{"d_expert": 96, "routed_scale": 3.46, "attn_scale": 0.125, "init_std_o": 0.00509, "lr": 0.00805, "warmup_steps": 200, "batch_tokens": 131072, "seq_len": 1024}
Below are experts of layer 8 (counted from 0) of a mixture-of-experts language model. Rows are named router (the router's row for the expert), gate (a neuron's input weights, with its number), up (a neuron's input weights, with its number) and show model dimensions 240-319. Each number is 128 + 32 x the weight over its row's rms, rounded and kept within 0 to 255. Numbers have three digits each.
Before each expert's rows: a language model's description of what the expert responds to. This comes from a sample of Wikipedia text that the model never trained on.

# expert 6
Description: Sports words and function words in football, baseball and basketball career text, such as League, Cup, football, first, minors.
router:153104072117091154151120091052130123153111108160105112162170142110155147085117104116134154125147097121168114160127112125146089084229148080151079109104104095144128109163121105134093147066119144194108150136119187118110143144160154136125163156
gate0:136074186139071120184165132096122060099130172162116187153146163097167118148099143142121091128122084141075190075101161151118175111141106108067096211169085073157105139121111149080104125106125118110123165115100178060170072095141091121179133105
up0:122102131173158157083217094113093100139105131148127099074137156192090072156197136101131071100130164186116136105099104103121132120092109136119169129149166106146117084113172100089143115133176191098097140090075107119148094107133169127098107118
gate1:123097093131117141156130105107113152096131138130165158145129064126165109113121193103095093084140140161128138100138119047119096146129154100086101120100149111103082135137139090134131143150120191064121172163061135145093149105089210198167133104
up1:121148081121155164145106129125127117111077166134172164097121117146187167116127083091115116113066168153106148124114130115169156093184161140059181071147125164122158136132028193110124030138218113154082110127106162087147107101090063127116136137
gate2:085125152110180147085103073118141137126166058137123204094155153105122140109119131140159139058150139122094107161112126131093070137139152178123129169131071116137104164145090163068118153084088112112094181149143118082110094115159132153184074095
up2:159147086135133163162150129135142167124151137079092140167144174099079083141128175118109080131136106141103135146128105117124125101073085124088131056078199113146129147098085116062147131114121133140157155122121123074114156137134155117113139101
gate3:063149078094174175078123096187147138112131102072132129092180128152122108090104131091182120135157129111118161077129125174099105161153155071189077133106098139171139149154099162096048161183114126119162136123093109173151127127154086138109104105
up3:051138153102157103160127154209112104119116179128147102083162107135123106145156121096118119119141148125156082130104139062185096111113134187115117099120128141118127141156152103178107137094107106110166105142157112144175122117128116104106148118
gate4:196119085138131124170135112145132093156108072127139136088184116115131140127099091082096124141040044092095173142132082151100120170108112123090140153197119123169205159158093072081074082137150144066141125142117141189092178092145143144147161168
up4:103179153119168121107143158136160154144106140199091136121112120137116200100125118093145138080117143085150121114095107125137139138116124084162134091081155143091105186075093130226154116129091177155141087136108093132117094157145141122111138151
gate5:149111127137117126120128042142113152121165138154074174089106131163176158118145093166128115124122156155155097075125135128153160164179126080093066143099193123132137146128118179141115094128162173112120129097130150107153124171127141057132155163
up5:122145063122127097184163156121189135077150100132147149120109167116127151104163142086059138151125074118124130125126173110142123090108047079118099126127084095111135128155110084151128105144104138106089116096117128149120146173184111115090128202

# expert 32
Description: Digits and decimal pieces in coordinates, statistics and results: .56, 78, 48.80, 56, $, °, ′.
router:130088094111150120151084115132101083134093187135149134144184114104075151127139146172177092160142093156126148102070132115101161180133148067169108200140106077124082119136112162143134139179133111144108168150170082157088133081137100129169117092
gate0:128141153134100095162146149194175106112120135119127160141139134113061118169163155084135111122097127181147111129116138182135136153200100132111134133082078129178107100148110142143186133149082129161084135090122152083091131120119121105124153166
up0:117092129138112128181153154098093123144154098170176163079137133121121147142088102134133067125134100066141141131133120089131108159138090130160107143150118157132123164141194155075107153126108197121110140107148114077054095079154151146178133142
gate1:109139108155160086213138120147104119134191126146154076135092144162123106121142148124142117135144114039142156090075139103132181151110158059047113129064130148169112127091143086148087123119077146167125099149171195107122148144121115119133191105
up1:177195097123150166143127119074146108137195109111131236111104183179126152183130158125135146118119130089147093139103083093137112073156139089160125089145143074087082095146118131138164094110168178118079086132170100157060182147060148101201134094
gate2:104053121088111111097079086151139120176098094124184035141127141097139111050087113108068134096111149129156081155096121109157112089103159195129186133139143089093142083123096102121084083108162158083148200104092193137110141155106160146088051114
up2:113132117107125145177120130134162202096103119078131172182197092119121085148141127099171118098108070156053112090116102226155152143089112087128136063071170099113157110089146117178115133178127086138148183151124102107126073125096095122155143064
gate3:147157180083099129159150126076106103111100112068119107099101077139157070128181177144130123192126173101155164104116120178198144184087121059140109160106105097184076058131128118119134173127087156139179104127109163116108096126146115118143146199
up3:147142081133136163190149096082112176128134137183130131122106145213127099136147068143151090174151137088107098136135149102141145150116138095105154126125144130155096144137111119104150158174113123122138133087094147090126178107123141136068061146
gate4:117088071073106112095139144151080134136037115107168191086062146107165143131095127118186060193142099110079136096126161135160127142103155116133111144139145156123179132103128167087112114151058059147138093110175102153094081155103161080152146142
up4:183111108102178135229114168087138129102122144147122115125187142110131173170113097142125126083104162134142181077135140129163148078155102147067162116112116181101115094147134152117169196153101115122145132080110078133074138067065116204086114159
gate5:061143162068133082116171116150083166113158193117152156129210147133149126091158053093132141158126154139139120091090166086081179121123111161154099139189122137172110080115159174168055119118118108135141171174057129187137122119137112204178135132
up5:108119078132091147165190147106149147089173077109121131113119133109164117146137154096131070126088139157177134106149071165131099118143142118098178120122180112175144121152114151104154154086118138122117135150127116104165133075109077127117123073

# expert 21
Description: Commas, often fused to the word ending (s, e, es, ing), plus and, of, especially in census prose and numbers like 41,148.
router:058171170068146104144116119114066161071144151102066122122068105131160141086172117120133139126137114104097111129045117077110118126066113123141078139133143045144063115091093123151081108135133114148083166123141156135170158137102119121162163078
gate0:095143107125083082195096145100051064133159139097156134151110186074178142068124138124163128149132136086103118111107154127129146150165158112125094093069075167103081155158100151128124149107142076121154103158178146152185185145108125119094137056
up0:063116134093087069151140141142083140160151120130114181109120091139144118099133150084106135120103112157176131113130163135078112112132134079046155107116131065119119079083103167141136133121213144181176139124113130100101123090154168142153175154
gate1:103141055119126160175107128183113117070118122151085114180139156086154073107150137129111078145122148079151157121072135144103078179123155163122162118097117109161099145143115156158161124085137188109156140116170092088134136160105121171124108095
up1:124125098148081114154120121167124088146148150148100182126154184101080163118105102084101099134139128152120134166133199090154165143135090089103096152083070075158090128064095116163142114118095149149145130104148148091125111165120084157147174127
gate2:104145133071142058129154074154106193119100097133147114166168137118120130142151158109150121121104127149125117147073156154098063127147126129154161119121159143111125157103110142156131141143097126138120136116131174113145097147096096087154164113
up2:136099121139129137127089148105088148188168114156171104153154114135146090129163117205212122128151093134142075134083136108140142180076070104097145125051168113134136096163091108146127110081102139140057121090170122126141177114086163109178176141
gate3:150132129078135184139193074105114130123154126148079104136142148184127096122179121115148201179154141102057135128125113104094141186163148119149066127134122125124102130128145157166110054132116144091112100113105059087096208098091103090107081138
up3:169110208207142121147112153172188126182124127108120147097120152171151102165100096125094095165142119124141061059071134072137136109148116078142136093139182122123140153133128130100100110103156118160181130137140138102127160150162135108172118140
gate4:134127149171089129131114162072116183148192168138089121124143121123159185134168100096156120112074135088145087155173107100159203104109158114126145120078139091156104157047140126069179098104142114112182107156134157091150139149130149122149134125
up4:124062116101132167134072150143161155164091134111126195143127096117125128096108125144153112151156151085168170141092130089133099163121124093077103155095132120134109131102165162119099096136161109131145142183148168166163091182139107144108119109
gate5:095112160137130171103108094081149074055135140143143153125107146125206166132115102110095105156162076118123143102092151105100127210110113206091175124138140117106169176123142140147110155089158138125111110060166101147170143141147113117143168065
up5:169124115121094114108097123155087159127078150129111125119141138152024111151131106057093169083141109124101136187076139143102149140136114084115170106110131102113101088139114147162149139120145097150129104131144073100180129094096157121141141114

# expert 8
Description: Nouns for works, titles and activities in arts and sports bios: film, album, game, song, title, singles, Award, role.
router:159062071117149168126116074141131134134129129123120100175149114108164103128119070111143109082118118098126139114058143155207107109140096166119082167128124158132111067100060100124128133148127135107080177134152158106137116180157157143110158159
gate0:155145122147120115066123167115062124189103168111099165118185093105147142114123153090138153133170052095123119105183157095096140089074096077112095098129087095125092175114116086136089153084135139128127143155117207131093175115113183113184098126
up0:171072156158139153140134134076084155178125087110132153131115081107138124110143087046141061079148129216138091142107124152129096080122117128132120123118090128139134088122052093093134137118091094080088151180147156132074187107112143077116141115
gate1:154105087081107131119153120138177169129061145157177142173138105120096094146148098149170113095129098110156131178211057110119131141051096117051098100101113182125108112065136089141154125120143142155152133142141122170134108120167110102144186122
up1:178138126102157128096179105108039069179167158133080167132116131072162152158109128126145154120153096154095092097164168210127079169134210140105067090152120177108182149120144154095097118212125125161115086226120109126116144128112086147136158133
gate2:160137152155108129139107135087104081110159160157126169142137160174168194131115110101103086110133082111172171161115124125113160121132095134154142134152121149068111056113166132143187114148131146169165070093166135129147114176178106123154184106
up2:107166132144119196131157080113151082155133145169084099160148135155113095120108114158097213079130135168126110146145104106160208163111140093046105159183181079090096116181105109112153147137173184116123112121101171159115171135112102162081091143
gate3:171181162052129141127048116099092126186138112109109169097147144151133125113146082158064143123172170076150123099073142127116168104165116103105100130136151131128131147111119151155161124118105189153174087179177167083124123139118090093137118134
up3:133160157119139096080172103154172164129143120161148079102159140154101080136150147075124075086166112146100143097111157139149045141124110096080165117102137126104097140089176147116147176113166121069130048126130142152133162157140114140159125105
gate4:160108134107045096116106091147102080134123093128085103111164121083160171177126194107110057068091094124076112127105130147170178160153132121089111169105087167111188128149107113155135088132175141148135106158163138120131140133158167141108146113
up4:151108125121093149135193133131133156153151147135176119089096140154138103154165111090121157143142092111141064126104148096128135069161143077107025077121119162147159120122141114113151144066113143121126134152045165125102164149132147121106130119
gate5:135110162199134122168141163066127108168160116056137157163102152076158092138116137105107146142135155141056161168103135184095111151149086068135090128129109107133082119133148142093093133137101078099141149196121141188138123123077078155149105087
up5:098133089088052095158110075101152110128124160184091110190120141162138159157117097116139125165183171111101112132101120151116169086130145182108161170101154156161122082189117136147163068080165119136109146107101132207094109148100113155161054096

# expert 16
Description: Pronouns and subject words starting a clause before a verb: he, she, it, they, This, who, which, also, version.
router:173112072088163171103177145153144134086086125132140127100208138191148121111140190119121103180119129116075064147124098129228172103133144159172129145110122134178046091114081146126145154162142142126056177151104093134092141149151117115157097106
gate0:103163115131150104172171162135123128152163120133130143183088088135113146100096123134103127150105110132135123064143160183197192184156071227055119151157095115101080139153155178142151142098103102142136149170152122095127119119137122122114179127
up0:109151122133132170157131105179125138138077107150127032194162115118092147098196136167158178089124117117105125085157112116193150143107101186082084098160125112162112100140074122136115134157120157157172095092216155113107128175140134097140125114
gate1:123110135114156152122157173119112113105109110137116080092188147125099124134108126073103173207128136092115135166135112174159148104127146094118145095092191116125073099112114185135187134133134142093114113083146134109144158222115115114144151112
up1:117131126161167192075159157131113057107124074138119160167119128144164158158142088142122062088156191149088156111181141111099073094143083137052163151085169140099097169154129117082176090138157187098159134104050112105134151136182132113153127183
gate2:155109155153139121087150053131148124083147100122155101097107138141103122076054154136109194122097113112127153104106071120062173120102186084176145190143177130141121149146114149073116081132116095124089147124091159061116157158135132122129137090
up2:141138120093134134148109184103124138160103130117098125094207115116098153168179123117164120160125148092126079127169119183132160136123114160135128083048108166160128136131102144175071186147135113092134127143146075164079093113127072146128121126
gate3:116192179136155149152157109149100150189098082139136154118121117144092115129109142135112123148113183054112147091156060099132094083097110174118172079119062119120118181092152119095163125104144156131125149092187110090115133063117150157118091143
up3:159171193160131114149078138106097117096140078113160153086111128134140155132171151170116133155153169086169085145065109161022093096134150124146172140161159138123113119133122132172158091128133076099110126158108157109107121086111144124089148122
gate4:139180093135131072116198166094118055130164115144151182151127103064097166055142116099116085164179108188126139128145128127189188066078125183099152114110102127124163117102148143138148087171120101183078171116121172106134079120155115125124174134
up4:128154144155126110146147163131141159131156099104091111096113131151126086082101136081103100091104157064160135094123078115170136129117103161096129163243096129093101090163103142194115163130094064136213113112130105166146170114178155101140170081
gate5:141148166104151053086112153129101087124146150114146110131097140103177106167145133163106119124122127097138084130151129125109099042114103068151078172136161109187114143135081098104139148124102149113074123124118144132097164123124075097145081167
up5:120140131159171169126156141107094073125055086147145157107142118173152168147143129130095182109136098121127054084107083101158179140109149134164126123107146099157121133074133117154106123169107115135081128093145183103164125147163089156171151141

# expert 23
Description: Words inside quoted song, album or film titles and lyrics, often capitalized pronouns and nouns, e.g. Me, You, Love, Night, Girl.
router:184096165178193131114145098154152149112135153151111175171148160132112083130084146080095114174130110116139132117110155211124097098136112182097135136138110122097151096083110137169149091177102133126110095092126106140175122115122097089134126098
gate0:154125158120134078095138110107155092084170108114127117100147140104134134085090102125044163096129071123102154128162190155124106141161170171099119154142039114115136176143107083123132143096087116188096167158102155122078177121140120087142185092
up0:121069114156125102134116139097192092144081112133133069121168168083175122155086127115154087142103126088109130121107160079127120073121117146126131143111152138116088083137158143127140189116168151149160165123134170156107176126167172118098168121
gate1:105086109138073113135162091171106162047121180114036154099106148137168132143148132100099072142147144099115099119117067139147149206194080093140128135137128155173124142114183122178158108121144114123131114120181193162159075133150097165175147127
up1:077091098031092115117144120124061163098088135135125093144130105119181076154179172159133106105158095125143073176109114073099118125097146129132152102160139158172143069132201119103140128151137131141090190135109168138141109072113137124098106146
gate2:138150131106153105157071124163143143118141070142122169078105113131118119102078129083131159129148152176149154110082134118109110095152126143118122122122097163148085112111129152115163102092176146106096079187134140192121174133072098080191119164
up2:134184170147083083137112129087064167101139179155080122126118155099181136089132163116186140123157092161132104142124101177127117119154163132139101133029147119092113110128122113167162093163070110134155115128174151105137134145102063103101183177
gate3:106132138081104133116181152136157126149076110124119166143195101158071110107104108131122129151127174123133140123125101171119161175160123089117097087080130157138127168135112118131128082185140185135042129097124091117080120148135171076118108136
up3:156188063156139135161131069158118134094106141162162127152126178122151099104137106173114175094142098119110137145193096073116121136137200147143129069127159110100152100141116136158085140137142138146063151163141144105157150100047163129142086095
gate4:157124071124168131126143146142122139105068087176111111152102160188099104167135097122139142144137100123101158134052082132147182166079119134146133091109151171103116151144151142203100127089141141115149087051142140103129105137121100102194140153
up4:169062126138153133134138100101128149183067193116063166186102092063071066097080114155175155157171127105126125133101167146140212133120154146110118172128110156106114142108148072130157185115147125144083088126119158162088064127139133103144088099
gate5:120088061145193155149135097135113058160089098161148207094164074148140129114132104158073138159138127155149144144108170183146146154141157108148182140146085130131130118145111089137110087190153114136131162161141134180117062223142144093113083112
up5:106114102192124129158080137172165173124098116164133136151122204090104137106146098165168132144095128092175161119117119186157114119158106092136157094175056153148093073156109149152080133112136106184143112152160101116157177107142159157080134121

# expert 37
Description: Middle pieces of foreign surnames, often single letters or diacritics, e.g. y, k, ä, ö, š, Schn(y)der, Bj(ör)kman, Am(und)sen.
router:186068115129100113183157182155163120103177083129191122179121158124114153112102145106174073176140110114187176144141157139062202103068118157067125075152150063121116174100056092173155148113084152084178109123142185155129109100136106185110110128
gate0:115124131140111115141132160119108116114115133158153139102148155133114212103106091124118106121166114124101125134158077097091161111194104112113154100124114067109152118125084094150148138096076061105152154118088158155155161123118102123096077094
up0:134081113154081076118168148116119133056153155154143098178123155182136143125135128161150146090202132141154154083160108137185094147128169128099094138122151113107099130106101078099144065063116119149119080095238069118149076095107119063152157107
gate1:136072135209058170118162192145106153159123192132197106179075181127130148098114146169182095145121095078081172120072155111132125115154112121148133143123109102122091134183109117115143142156154145147110101172139115144173106180148149156158111122
up1:143175086076150147086129128061132163097132121117165129127129122154181150166117068102151154143146147121145159074148086145088118173191162127108145109095126095134119109198146065123104071090099131131107155172125160105124144100116122111123113145
gate2:126092143102110155166127141158085156115135118082156152143154222159186091154093153064131087100153139104135176160144147153117178171105097089092110131132130094110133103067119138130123151132126152102175147130123142081111137138132198120147114149
up2:179139129111128110136082104142132154078123087110118099133092150125142075135101159096090119107097120173188071066085086190106079143088128076108085091065175153099102075118104073109152123134096097144168144158121173146111146160123120082149167162
gate3:110086139176122177126149174184118172094175071115119159139180117050152133103103099179139145156109118117136131133161201203134120171125106116146088159184104190101132110164104135168084133122095174170125115097121056036113135158144117119185135148
up3:179187153131091104140190125158137139140115085118077120169083129121066064109086090114108100127107114106091086139121182144103124120082133103082128086137138071089130144134120142108121123070139090173091054155142170113136182097184151085147082095
gate4:114073171098162138145149150144185089136147124129125061156125092129100105143130116202107137117081087139090094107134119147102117112111165131149127091116116139162114160072054107099148080140089076102138127124197179116149156146123162117107136109
up4:108136175167142175108068123095063151136175089187163173077158099142127123127163109119159106120127095100143148150116170127151153144134071082090105091050143132097082099161036168089116129177091186108168135153117111153114137162151105158126137152
gate5:123127136081110146094135141182167157116142126155147026165152095106150154181104140071113108155108101148127116169101125125150133077102148191111116148095121125152140113133139120138045138137203118212111115135144153151132085110124138136199116152
up5:131138200100067138106162157117118112159120129185105097150114154074145120124087210087114148175091115171087170121068155117180084150090104150152109105053091149094145133133146179173204143152121208128134183139164146077168115152142117101126123148

# expert 5
Description: Pipes, slashes and dashes between numbers in sports statistics, career lines and score tables, plus country codes like ARG, ITA, and scores like 6–3.
router:138110133137131118125164162064100130113101103153100116167106125136118128110166101115065143110133085130155121149161104180111089118157152058157108123138122105136100162167177099065061130125133091177113173170099188135108136109144125127146155193
gate0:131181110114126124169183138173056127119143113107188161147099127133124186103122128175096140151168066131142163121092123112119127142106169099158145167168132130136144103169096139123130133098108116134167172186145166103129156119093097157141088150
up0:148172080078096141112080102120094107131143139078133136101141083116079106156102133117173122095091119149091140055126159106090109144155117112133111169102104193201128202130164172080104201069077142103155122170167150123159098151142172128165136136
gate1:132069168058157087117129192112120085065068121167116102131115068191154154138150145120098150130159142095160105105134122102110198157068157131128117116102132126142105154104112132134080154129142153115126112089078028186159148126106118121167122171
up1:097151165092127174103120168146115132202108104139119097123106077103121181158122167123141110113152107120092088074086079141123104140115156145153121099104097122146175145085092134114143062069141125101093096110144143138126133083137149117174147134
gate2:147181119109156151106077182116137127099168139124198164162132131124137146163128182112106142106140157131153124093124075180164137139139103109132093178089109077176083123141181138151132089141136069129156146074144133151131142132098105121088099148
up2:106113181159160143116117134123091090126054153161165150130067149171180193107075076107140082124169119078125081088101142117120123120086167163104139108084126114102089143085129067120161059133151149107147088126193097118179110169141150127105129220
gate3:113139157164103084174089156116161140104088101144084142143158121094135152145187136092136187119153127172090103111142117123117115190114145123124150137150109104146111172098162082115118102177085157089155062131150103182136149133161145197133183129
up3:112117142150140100086111130113134111100159137189129139111086174136175097113148158139164120119148179154192111101124125141131107189133108184150126131130163083086082163096121178151074130065138153188173104140131209060123160170115105105125106096
gate4:137105172139069053057129119195141132105129146128125063140096086138146123143133104141162152126158123104112182139110091176108132147071133151130130127079080167165170108170152124108089141127119117112145059167125099104091086144108135081136095119
up4:157130116162116144135150135148119088101119139130150083135134104101111090113116145124121085171085047149141127094216196119105133209127091085122125083134082182080116149111106132154070124162137154124126128110112136125156156078142101153107105094
gate5:143111157081146131149138157121112109154046173120140058130105101220228089116111154132142067078077185139115123125111099146132076186096128159144181171117099130106099161126115131082143089138135090141112129117151117072120113138160080111144150197
up5:139136112107090138220091117114140126131145127124164139111127161146146138112100142098126118110168122197163126135109139148158067160184094090142075114071133158062078069150103126118130123142157117165100155113095143183077158160143071085129121171

# expert 9
Description: Middle and final pieces of Germanic, Slavic and Nordic names and place names, e.g. -ović, -sen, -berg, ä, ø, Pet(ters)son, Ryb(ins)k.
router:126126103116141132132144134165201114142120097172151081121148170121131169094158183134134102170127100159101155065093147142074150142106175153088119078179129105069099145120071103138188180145142185073168098106095178165136132092130101181112126201
gate0:135099130159151125142110110064096118148138139129085145117170141129083103115121064107092157130131143099111167098107116118101135077141170140077163174188100154099113162131107141137095107102164142140130165190117149091140122124114075117156096160
up0:109106069047131087124174136136183167156095094138073135139172135107079105163180215111136163136142122166097133173063102138105111063142124124136134162111155140124172105172143149092143111193094142077158111130105105096124164127140143176141109101
gate1:162191081172129159109091124106155109149101124105124149096125151097148147099123120140099117129077105092107149102150133156127113159132109110108161140196098142177094141147143130070156144131103092096148134069138097102043176093119117113156137167
up1:139092081135122114173089139084105184120141090119097179163150146189159121140121168109110099101154065142144126161174100094133191103143076136109137158083137138102130165128084103125129113159213157126067119118149100108140131118111098124134143109
gate2:126226155137149114101120098102117170106152135127166162094127190099110152084107101145117124100112133138117104120192145110119071104145100167135191100178100156070111073167142098123135093098169109149168092146110158163124048108107112149206115205
up2:079145089092103144125141158150166081109122102076203081155083081111098120118110130122164104127169142157157145139124102102139119174152123143125137130161117134084125108134100096155099134137175134097119138087058107167126107126119115141147188133
gate3:129143133143133161151139139159135083146077114125125133142079162183131172107083143138159139084139148106176164080114161094117147174166208164129118097133085093130151150077170108126186177098136133132160145069143193173116154121155172113077159163
up3:141132113128163139108163121170083123056170043101153100120077156150142098207186116092155116130050079125088119171155143085132121125065101070133155130098139124094087163158137134130136181132098141152105135090133156152090154134157156134105096115
gate4:067137104137148158155083198096170070138131147098102096131146106132073113125115103140115129111111162179146116150088128139093091139069109154110125126087136152107101176097135077111177160183170126103062145153113126149119148159148074104100118166
up4:153110106129106118150163154129166201083094200141123130089133153109129155154140143135137111112112128109119125140075061149142076149119141134105101134128126151066148119143157145129172150156082063142160144110139126190168129095143132088116119107
gate5:153125166087121125132154116116159099100108133139133082086169121117049126135133140120127093168140142159123154149114157163154147149150148137109152077168182089151140134117115104175137104183100182089099094096139167100111131078121183073109193125
up5:104108118133133167083139081150096151075112204130115093157141091182116133132154197164102136116092089122166100139123124128151137168112143134119149132089112126140159120175109088147131066133071159157083125143117126143063123141148099161117161151

# expert 13
Description: Common nouns in running prose after a/the/his and before of/in/to, such as years, death, role, production, control, time.
router:111087072100160164141145049132156067100115146122131117118187165128145139154119125152141138090099135132120140107117127184199108142124092138146088174117136134145116139129059162151168144150078153055090184129130130103062110195143083111134132083
gate0:129122158121081073147151113087151105125131167062129191068097170116134166105097092149125175200112129115184100153154141136111125161162118105120114155103121163128076168120092068115153132156118118071172156105076157082139090116143079107118132131
up0:196163116127141111139102108080119127060127128104129126038165089092105124061135161150221166083085122194124138135082149124124102108166141151129138105104061168124132129178104130162160115117100129100108116099063121134121081164193144107206127109
gate1:155094135135109134106177169128136204171105122176135131094127175068132074097118124154091132156142108130130164119140188141134092152145138088098160097108118151147162077157171166130092146112163128165132112115108096057147135037100102120124100165
up1:135109151084128116193087135112150079148118170145145071166135124139114153100110107098065094169159124146156132149088095177124103170124060109059129165094132050107096106146100146076151164157143118104126155178124085132157098137135136133142124146
gate2:133132125169174143179148095132103119121161122128133109120123165166090140174151114128114157113105135091115148121178169143157175089115113079096154111188178176108103109116179146149134116115193175144136141065120131093114060175129111103122111139
up2:127087104127135120105091122059080119140139181177129165103185165102094161126115101147134102114129090075131136152114084110146126129130120139126173243134145070123134104167094156163102196131112111151177118193132120157125159209177135149109102087
gate3:170094095093117112139145143121098101141105165163140149097216163128170112129113118152114136143104185128109094132070122133168072110169148161166146167132145146129176119116107140118108133147125121060102141103116139128166162124099165150167162167
up3:084129141158068141095163129059114102121169055120074137118103124167125190148097105107135103091117130111211132141122148106185154142145051157124134131156163112147128189166141101093153121111158095122145155189115152171105102106167151146044150104
gate4:141129133083134131155157148135108119073139135147118108136141117130136116170208055094122118139100093171111165091169190131094139076118160182102068151148047125130132142133167120141167143111106156102119101125110136131156143115044109090166150124
up4:156090129122136175129135104086090025178119088107173159133130164140121075168161181136139147126107156142130156121098104144135139112097159188164141145207103108140128090123173107143131155111085121091172147099075068125105088008131114074122150141
gate5:139136159088136133196138140142132130154164099094100088093139096188159119129170139092145105097088177084118137197152108158127132093125083092066115118173118161148116090121114082114136104166131070087182128148144114168152134124209130115169150152
up5:167164127098073076135119094163163057100126167120149091100152115072147159157057099093097168099156125150127122131128145198197169175138107107115140092141135151102093173127129064159146100152105138132194124163145198152107197067092138170173112097

# expert 47
Description: The article the, a, an and possessives after prepositions or "is", before first, second, new, album, also "of" in "No. of".
router:122150129218084180086109090105099183083109145187134094174085100125108117147152072123126170101111137127160125147179176154142119118159147112145140166129167181083157106143184079059112101108141146121106100097129127121118133073139161147152194121
gate0:133158146101149070101095173133080147131111182127176160148200088162079138144148136068094080162123154118104115122129090081150205104128160181137161078095205072106169115068143115134180173109170161180123109142154117104128185134127106078084125140
up0:116135116141094154104167123139130040126071093139128094140143099144118154072156033158119138166235121102138146143124099154084147145085175111087081093113107120136135109123134152120135146155138150066120130124153110147174089112130142216127149153
gate1:146155147135097147076122122136139139053159131113129131125086065138143117146093130170075163096136162157155144110139159206194176067111156060146160096118187116115119087149117131137145089107063161133145157138082119111145103120100126128119089135
up1:122144167157130078082163154125093136070141101038163124157137140112152173134075101175107147124131096115139182145088184149196080121141105153136123152128175144096159034124151144147073107111122130127144082071129146096161050102163091146123153121
gate2:170122138120110104084084097162104182195121121112202136097120145095055196149108143088143109161140082128155124110140162189129146119201149100127190134110081124086152143099103093159103172178085128074080143109137112147163184111151078112154145147
up2:135144107126098076119084110117115111178139175161137122136150150144118080093149157142059157114171127128076197137170182174127051175146082126125140116115160126177121086080131138146128123130098112144138095092081104121133133115128144156178133077
gate3:183166136137130159142136113123140158094075196123128115104174117086133141078173098167087164104180183111165079153163086142055132116076194150115120127101111147178156039156121103114136106095100188031121110163091098091154135085213086158131147200
up3:120125101190123101083133169158081133139130101127109106123145173181162182129101147112160134126097123162110117105148143166065172131158126057181099135085124138105079147150128133166089126087149136072182121111053120131107147087137102146133144142
gate4:087118159136112157168072161092136112120119124044176155104149129121147152130133116162127096147112149121099142104120075122111092137098158152152107151059110123115090076082090136065145116188149144105082201107086110074121124121136189152135114110
up4:142154120097171135105104101160129099178169112174093155133102149171105135163069185103067181163089118104126112166181019073127149119103136132097147112135089189114110161158111097139109143119090155110138111172186144158099157129115163146194081094
gate5:117164073086139122140146141153138178086093133145112121083110064110131134149145172162169146105107152140118130096144151110144146165059106154106135160116136045109150128176106127153079159180095103168131099149154100116147138127183128120112086162
up5:120135147106086111105121167087133138101117138127131146135129122168143137112116128098111127173161177129129174165154112128136093097095109134145121163138149121125139116098108144091159122112117180089146123153160099129148108102166136123092075100

# expert 26
Description: Numbers and short codes inside pipe tables of sports results, rankings and elections, such as 25, W, 2–0, 2012.
router:168119100131141090192078073070127139113145148167097091099199101089130154153122168161123147171097114141108146152143138120043163127137105157122123126101114089125062100078093181119111112141166135154166121150149088122110162129138111104114038129
gate0:156095119096151154179090085182156102161128078117115115198165194135130096133137170120140197166185145112085134170151161172103123167105118133159150121124153108164085065126130092165087123110155179136168093096146123102154154156165106152132190134
up0:121153061190126086114137127134078103112120150149168088167141112152117132033149081146140145156165139168089130094128183102105076132134199092162149134177138164156201158108210128104121130082044088115109112128115129121129113123109166113187184048
gate1:193176132149109109070120128122128118122144130192135130110149164140112148134133147191134143119142121108182117104114126125117158177124163144147127156151189149087100133155112177122102180137059125182176116123162123139152188062135092097109123118
up1:117110218136129153140160124149178141130158157088166108146125061151084107147172149122147174147064165100097070153127180122116151120181121115126126110067120089131129114172121157153098077171134160115125130113212134138156097135138109107121103145
gate2:093143136109106153170069098092144097170207098118098116147150127097162100163157083059089125145140121133118175111105104152122094133144107120117106158164156211171158087156114152127086096125129122088153122103142137160146124121134092189160066176
up2:177112138143092153132060171124119125140151095128077069128153237146156115104114122100098139145071138185173106127132152135099135167178137103085152160063114140112085126085149139178122137173120127156135124118097130185099154141100102138097089184
gate3:085158105106116139207118094152098141066136119129124062089147147216076209145103144156135147105139168125093102153137130137093205110214152151124161152127149127158088085110071115148174139112125107192106121174127104163117153093122106085078107201
up3:116109142158217102129176160113124127112121091110123179144123120161147079148115091103171153211190165165173153099152198184108164138139128160111142098175195111104125145115063139081159096126129128124164129103125152141098137136182141179153181031
gate4:079135139142126107120100108136176231151108148119152162122134123125136174130189120073159087146100158107169227165124126101166150130109124158132150166145039137145091147062146110128130172132096203088158088123146108083097125120162086161107125167
up4:143162085116158103113068075130116155092221133101108105160137166129099078124124101124108158178140098121127147182090116076098094160069120062081158081098127118112141100113135167105142178108150116160093123130170137147139091133137144090150176167
gate5:150152138130121104101092196193086145095121144149074134043171170143133129175061067140097109146105104130108081109090096197124165144149158175113151152105104152145116071168119097094085075124105130053240142149128056080109149157073199114158123149
up5:127148127173110140144184084075188131104137078136147079113139097163131135176149150128145143132126108114143173166129099122153193140079128089078111113042144139124110164141124098193107097167124124197069111159125128152094106093141131080123160130